Weights of a small mixture-of-experts language model, trained from scratch on English Wikipedia: 10926 steps.
Below are experts of layer 5 (counted from 0) of a mixture-of-experts language model. Rows are named router (the router's row for the expert), gate (a neuron's input weights, with its number), up (a neuron's input weights, with its number) and show model dimensions 0-255. Each number is 500 + 50 x the weight over its row's rms, rounded and kept within 0 to 999. Numbers have three digits each.
After each expert's rows: "comes after" lists some tokens at least twice as common just before its tokens as in all text. This comes from a sample of Wikipedia text that the model never trained on. Tokens count by the router's weight.

# expert 132
router:408537398484419603537491389525472553533576404528539544504510507546489579420518571500450444494415504562512485523581500412548483513502540494526450541554459479441602495454498505437499519516583487469514452488460553593515464463514452605538448499586552436546519541441478466471501508517456427509543553544418493520523430451495551519511498530481515585426558481523512437604543503445545491457550445556487600573527519434472543441478382463581508470512492431490566512537452438547499584470450537478488550497526346528540466574566599469503458455525443547492459508427546526426510502601507579473562537531511479471495472502486528530505554494554501444390481514469464486575569500473465482536564450488550573518585475575428450607459502481463446572538497480555507480419516521432486401528613510
gate0:466479479615453506473493501484490517474543511461407481549521447549495566508531505456463454499456483472465520521462455492462449515446539465474465563509509477521472498515562576522582491465501491446401579524445580636460546510549560548435535481565505519458509488535515648469514565429494387532488478484527502593455498545483504469554585536500452483478450530567443515491588500464524505410391557630585450478460480441485538472455486508524501499602542613341552417524500508470463464562611478438540446494433532543524606511585561487528496492555478456486454541486486520473541612472520620522434457467522559532562539460514424537617499424537488512480487449482514482409602419565587486501439525509557527543495585550529484584543510488437519548540516502513499489441500489539558456411532554
up0:553472546385513559580522475587444493513521492469528493581456558467515499551470500565546559465494569430493570560550506485499537491476525523434529441510494540416484482535550536511463485494473611476561472393540459416537506529486570483555435489443519400515497486501421450426491466506482525505540521537481538390442568521516451586582495414519588476473509477501536488536452488556600529486570517419497498485482471479481454430573640518623498569469502431486448574504460484477459499394500479478521529511534517495537448470435499566517377580554626544455520526449496516494470498478431424570558462548534538451503451483452497465495480468496582509544576548504397628517443527527487522541418490475424544499534529526502530565527455551604558498612438501509376433560463448437516388447490485
comes after: "S", ".", "G", "X", "L", "z"

# expert 175
router:456468503419544512443519522480569514404510464520530499479447505451466488456544484496516495391519519542536461499428474534562527478390557548475498439522487555568441607406465500512554587569420471496550483444452560475559512496611523466442538505506587527447486576436498471458600506616461465538548421527539432606489475551482499421538462499513530482408480537496580487471483511493486506594499448478398444498521471484546490546523504499526576450395535498480581434481534554496479464378480509499534450531512536469489553535472493516471530395550556582418455495512445575516559550475489502538575438460512434484483464582461524583483606490539512563490472507525508502471479458522464432505532472622566546522461482548472578459475569488584544589453483601526533424580489572396577426578463607
gate0:513485585509409496443504540463511487469551512499467550438453470525459488521506472412516576500437565511472489535453414489469490438525397558518508440522486528518442412543517495572454557519548501509514530495527530519449465533531504482398532458470557538412515560460455474436488528486455555471451444539550422493444539379580478465493524496562524424475548554521546403533397489510493532538391483475448467505413514501514506580431561407486476494468497559429530549529494491407495462348475523510602570526486533539487430542590525431579564529537411444520443394538435536496470500585438516474583537618446524511560379453573522597497534477561519552520601452560542459546537536583536531396427482472437476469515542454505542436521530478497501460426559409523451474524546519524521474512536395
up0:486498478453535482533512522483488422560378515460551467443547489428550409493499500491481548402552507491479515537567496544486520618508532491491433449547514474470515563482548550404460409479498487551510464468508548411504419493352514447559471514442438479530541507567476449528486478517482462485488576497423527539508540509458540473525547501427523533592453517441446568426541458502556450451531584515565512489474493520469469379554515532486463603518492380531470527411539540524441482525593505497424497436515521396525547505498477575539371490431590439510534586493430436505630512480506559534542501438579506539509644513478511376569498499461476418624560452461449552455471508464519492572586465496517484479553541488445562486582540544492532515514490532492493588439515460484451539450547588
comes after: "C", "M", "V", "P", "N", "T"

# expert 130
router:507412449486466474612501442547473476507501523549506648439473518527505420480503501499564547429515445488530551482457547529458435481467527456553508417456391575418529378511415577510463510490517557495553524545492474527431517500550491525481421480526530444420532446507487396572514539469513561475547525468553605587446531567542466529394492542524459502530447489472546494497431480512575446562480502463520524550511541517496546539574513541500531500484521425510564520433497419423559427455499428499404528495422594517441482410395489513535542538526502527473591559587484521580493508479385544513479501439538602442530602515495485412471474514585455490609540530431539455483544459503429581464535443497465447459412504478481522516406573571486473571552513473583520526434533460498481490478620505
gate0:559503511464458482457445518495431528456535513558435522440456468561603569558421417471461530453487510441573497580340561463518485529488421493432467507538530488493595554581386514445456476453510422455500527491462476488460489444524497513429446482449507440424529554606406478550420549485455479474487497549575541527411493558562585459544478536552557512502431529546546337500471524470516406587519399522524448520445463523473522530513478386494518579553494445400538533580582486528551524498459469517535450530487594511450488407506492527528439498544507499431492465437450570490574520477461494472497503474467419428553478534485598495445492444521498514562529436390529480408529503525491514486460509537541492540451520541443484451650496518536529512542458462426482446521562546502416496550543575
up0:526474530424481408455516524541449476423518542541459469512560535457598545477562553441561523542461603439486447465538434545497503565490508462484415480508527498490539446420450567460420524475452474497603432492526600513471537474364481483475544500530474447518423494470497539467461489555466533518529625413534474506495552492464500487484473586545491485554466436525521608480502454529474573468475498522489495517493544436506451558484503415529504553542559413502489460412528419514534435524531498532533469523675504385430547474606580442627579521499525508537556520438506537541449463477441425600452434473421536464518503646514467490497452561565476551500459511494440482500486512440431534421471509511479497487509432473425445531544521494526523591505482492492489473599518436617541414496611473
comes after: ". ", ", ", "that ", "and ", "which ", "he "

# expert 226
router:430513576496524504493477502484555512467509459527500477523502570525518497503570479517444552585482578407433428506568430482453450484512527483385558449493471480538490415527558450508555561396432459515450489454474514522487508603495410553446495471461450527520433473512502561484488447448523579500547507463513540397531532466530502395484479483453413394595545487556535520449487546472567521556502472537506457522482478578429383423506487496470474438383470525521526529542489499527489565502568450478513499473533582475537502428503456459560498581497537464524543545449591459428411478595527451450419463644525541481519592498381544495540487489491525473642438491567447532463497488523518353429482568463457575425567484501479485461454442422546551550567532510460457571461485462473482533605530429
gate0:515484432617512545505364468537554520465528434544476629446510490519521453484495611472536443478448422527470497474497425527443551467467574496436541421565400568533480510437525445571480569521505519579517563454518494523500537496463601493425517558549353476469468467529568563541499568485506501423451464480466541442528544523499523439554554548499435528561596448553554472610492520451517549475498514527471483449448494636483484421464543502582418516496425497391500470501494495497417451490425451493522543539501492480592529551506564427566525459489538498571566541466536577547541531465517467465548463471498462491567476322510571532487553425469494454611455536483478535556578467540537471502469492473515478435511495455537495477547499500458499604501529408458469425550443510517487416423507438
up0:451503452438535395533669379508450430431518471489491515518474515530561551446485508480509580476443553582457552515491474523578496559425562464511488518538496562500490417487567450460430516453464487463526407515526485521529435601464427461491464434514540561466458531473572470587581501505377516521572522553550525529541495441423458567533416472465565496459451475491450531424508476527474465445541623487540426604537455507514453489570477569485588554499603527556468548487495435571572420515517520550464512580526542505444552468481386477544456485475392564522438466437476457456483491556568564552506472542434441507474487512588460507533473476524459468426528473531481566495369447475483527563501480421525433587439461437389492505492461472549528432488444489532454462442496582513517486490525526
comes after: "\n", "\n\n", "==", "- ", "=", "\n  "

# expert 75
router:480440442537388550577494472479468535540511558518507558575483654555460473392499516514501538430581456491562521434511547576580441519520467504416519447426405559435515457548455518588495530525494572511570592573513470456519522525500504509457399469527461477481552433502470506541413424513453617470471453475467539544454497466490435546381451504519422518477480497488556558451510494543595455471464521518401448585616483552447470422501417549558479478490434453546585469460446438450502403494505494501451447569572509483464496489417556456535597604447487491483583560508523505566536484569421430557568490459570556523506561545533567391487467494562504555543540546427508419498536419517438551491518477492550546481440447450500498549523504525544522450495542553553452478480498500515541504421494508
gate0:522519531514469518507423522522472456504444505455397548443482500449512454458451461398515459431564520421450472523516524440554587513451578442488452553544518475552488565549451617468492468482501417545542464533576513533495517527460477461483555584559488507555434557481600492462517470524500496497474396427449493531486617536561532497419435517432573520483605532502492432446537526589485585483579527489450542614431578541530444476634441531499451507538567467474540521412528399450411477566508475464510523507523491521471528457440420610485544420424487465374479433485589467515589564489545583473527594474439464489501480491545496525439471536482533546496527462517433472489490460511587441528522538524379476480528512561488410596492555519443523506519459545523565476562478489515477440540611534
up0:547542605500491477501540474504492503393517496495438562555512544491464453543525556555486463504430428525427476483465510545462506513516434561633514438433586503492458583463541513499546627470450517502510485504562424556515483501498534490578501439441445491499487550415542618413460535520623417437447495409498554578588521449497477512467461567531546582553534455454531497466576591507616497471480426522506551520498622449486482568542531385523412496424468508570488454394457605436536464458501448437524476503511538422503492492598529574505395540466527435482470422502504447501511576479552585458522602523601558538512464506459485544514465549506433493495549446383492544465576535458489424579509606554465459511460514500448501520504542536520537488515496428474534501517481456490521518530539520
comes after: ". ", "the ", "that ", ", ", "which ", "The "

# expert 191
router:460424509532533395413487562498518504516593494534484547490442498607526510491584548482545476471476499503475536499504427490424446487486569484530488487482377468503539549462515557552455446426466383501525495526452524454497499457511516516435548514543503394470584571446425478493565481514424508465545466480491470556485450586520492458576536539541387537483481513530495443529614421558551449602458433450485390433535535429454499606430495456518433551478543476479437532435529462557543447442525535430417489506490515524538569496584477500531498468469515612469438518479547514523518491486466588478418532456495522505504539561613559602453528503470414507422459548433560508525533473538547440382515532498617525512504553517578411465401546452548522584438448536501480516566561526474576412482462553
gate0:527569518535445406428507499521523516524603514526548484465558502483502525639486584548470458505489539513523473498531493398487435546578537592533495523516494460489526539519496532592614525436517535455522503504438490509544501484455466511513544496527445422451544556425436483539507397474523497464508530382548532498491564561525512449552492438469523501418499461487506536413469490473538604490473479535586482490479467554442443503423532529508396518459309524429462577554501574513440528483453482437504524516584541520494562419544427533510456491451530482524607534494466531441557398495501546522519508603431484406483404508515509574491488468553495449557403500525522577579492428467487510528490542403565504402540526557439451427499446587507487486512560388517446562395454547498547533522411536
up0:501453481490501437461507461499608593552568568529569483508506417505504459481514491483435491585522506541369493434428460536528492546477508528535494507510495523517518503515497533514502504487451509502586581579505494471517481438562576639446417491498472420506599569443450449518545529476413568413533525401612524468417425422516517543464554506514503539611497462469608451484444432431518446543496440556577481426499566597386509471575548449466509443386477416478566398524466509493406515535543464455471512513452514532502560513615450524474406469499512468473507508561555498488494489597501594444540474537492631524507494426561418571571541446469461499521482463460493598525483476511555480479497512490523579523514445476599535464514478467521503434478581409544518525517504534496442491444516499
comes after: "N", "G", "J", "S", "O", "D"

# expert 159
router:477578458584511517495428525483532498463486441566434463543554502540513436562551537450456526566503433418557476502579433541432528540448536457474442406446514489475581471412536525438456548551428499464495465487507463543534463505463513493501599503436467471477476419531489482546464504455558421556488526416459398530487573501456448443484431552466464397486471390562570410527499565492549540545457431443396432549440554544473533497587464454562495541447487534571441487484420435407540532434552442528531481540550513467585589469487449465568449525589593502517534497508504416464455528542540515418516574446520487455498411431434439517511474541472528543546504528560506432527551468502549418420497520482414537590566394467467410493546420481503481487512597470476477618525460502542480561544547517
gate0:479513451519567480502498416433425481535472505444487538439469542577432526463494570447566436504471451445584509492524517522407494540515485602533551559376425420413477495513531549575466531470490478525470513475411555471484515501522481550518472517512477513479518398545550490475446488529489443456531526441470486552457465589515510495515455537581536465544475495499534447389467641422364559462534569672484505532615494511468498450495575569578469526495396414493544489469523514494515488483517564483519454467547428470473594566561521581513520566500535473546495470511448485422427562463448586460463461419504395551534496494462493483532458507483590521591513494502544576534540539506484561571482464618453421469404535469527440491502499482483464475529493529412467382495478541554560520400464487
up0:566467496467424515458461515508501525391516495556498453445479468461529520509562509529452508497485520491511460510514506530537519471525474346506521452504603532514511532515503444418488459503492574478474548568541481525458496543522475441429507479457525417508565635494442525531480557519541564500487419529436505417531453436591609511532505369493528562446478455489450504621581429516638484514506564399464395532494498466634430525529469397402480540469598652518493512457507443537466521453495454453483476471500541531539472394436505440492561432493449494468380494585387574577573468493513505569558499495512564526481557490438458512497527506537382495514449505563470491419471527548476460457520558417496543533532514519520488516528542577504490474483521457497472509596571439433458474489532533
comes after: "\n", "\n\n", "==", ".", "\n  ", "==="

# expert 196
router:443455475482504598516527480532479485366528447493576517443489572531437493438519441435561458437489517501514538480429383452480499573429557503432478427507471506595510554432540453485496483461476513532556449421386457489570498471551480508467468469487563557525505487446502433522570478563527413509593431433521424531492412618497556542489513511505523510450481480462546459526521489539496423567551445526430497534570524415434453493545485482476515477486499475552487447590486477535526481602452508432556501561466559518483525593566554472480484425612575531424598493481514547551422453523471544504563491527470528483501472514502559562471552446529547528468438563423554485445585535532524448409511574618540531424410415560480553528509515504557441543477407506587521500504471615381486502566523550
gate0:556511528499528555533557526510487539521522439596483537494494480480639508517573493496603461489393534553467388462500432607388437512425386522484461490613481481594576550509433504504524501580456485488520471493479478581492499455543455480443513492449489569539450502561577559467461567478388537595571438435486523558541476454566515468499501486519501578517437512464479484568491448486481478440468540585494425579559460568491499497483602548478373547470467567451452433536506500504471426476498539497523469567495497513499513426495532611580529524553495485606458512466439439533435487606469508437486500444477557437522602500507501556524606478538504505477484467546524462413485468555565549484525555508526591419434518436508391515589559496523489488509417472471524507479507425497502398526430541
up0:474487494508511505584467601424558495493490438508520455439425464503493552548462559482438480520406558474418416496480521430435514499477593484591466582447570447477575558477507511497497424434491493485514535462503536388515512514493523434500504487522428530458584501527572521402508521462437538458464619485427429473438497538514552443554526462527522369543502530468562420472501521457479470500548515516407571561616474428578520436477484508478443457425510483438526479550487497495517609487455460424499539369490401593501470409474541460423491431509549615558485447452553488479533544405564580496449506519455450491502494500434536575512482540431475574420442544534507419442438535527493483526501536414583466571548488446555484489553548569461437482420440486498496534469569497535418540564470487
comes after: "K", "R", "P", "G", "T", "r"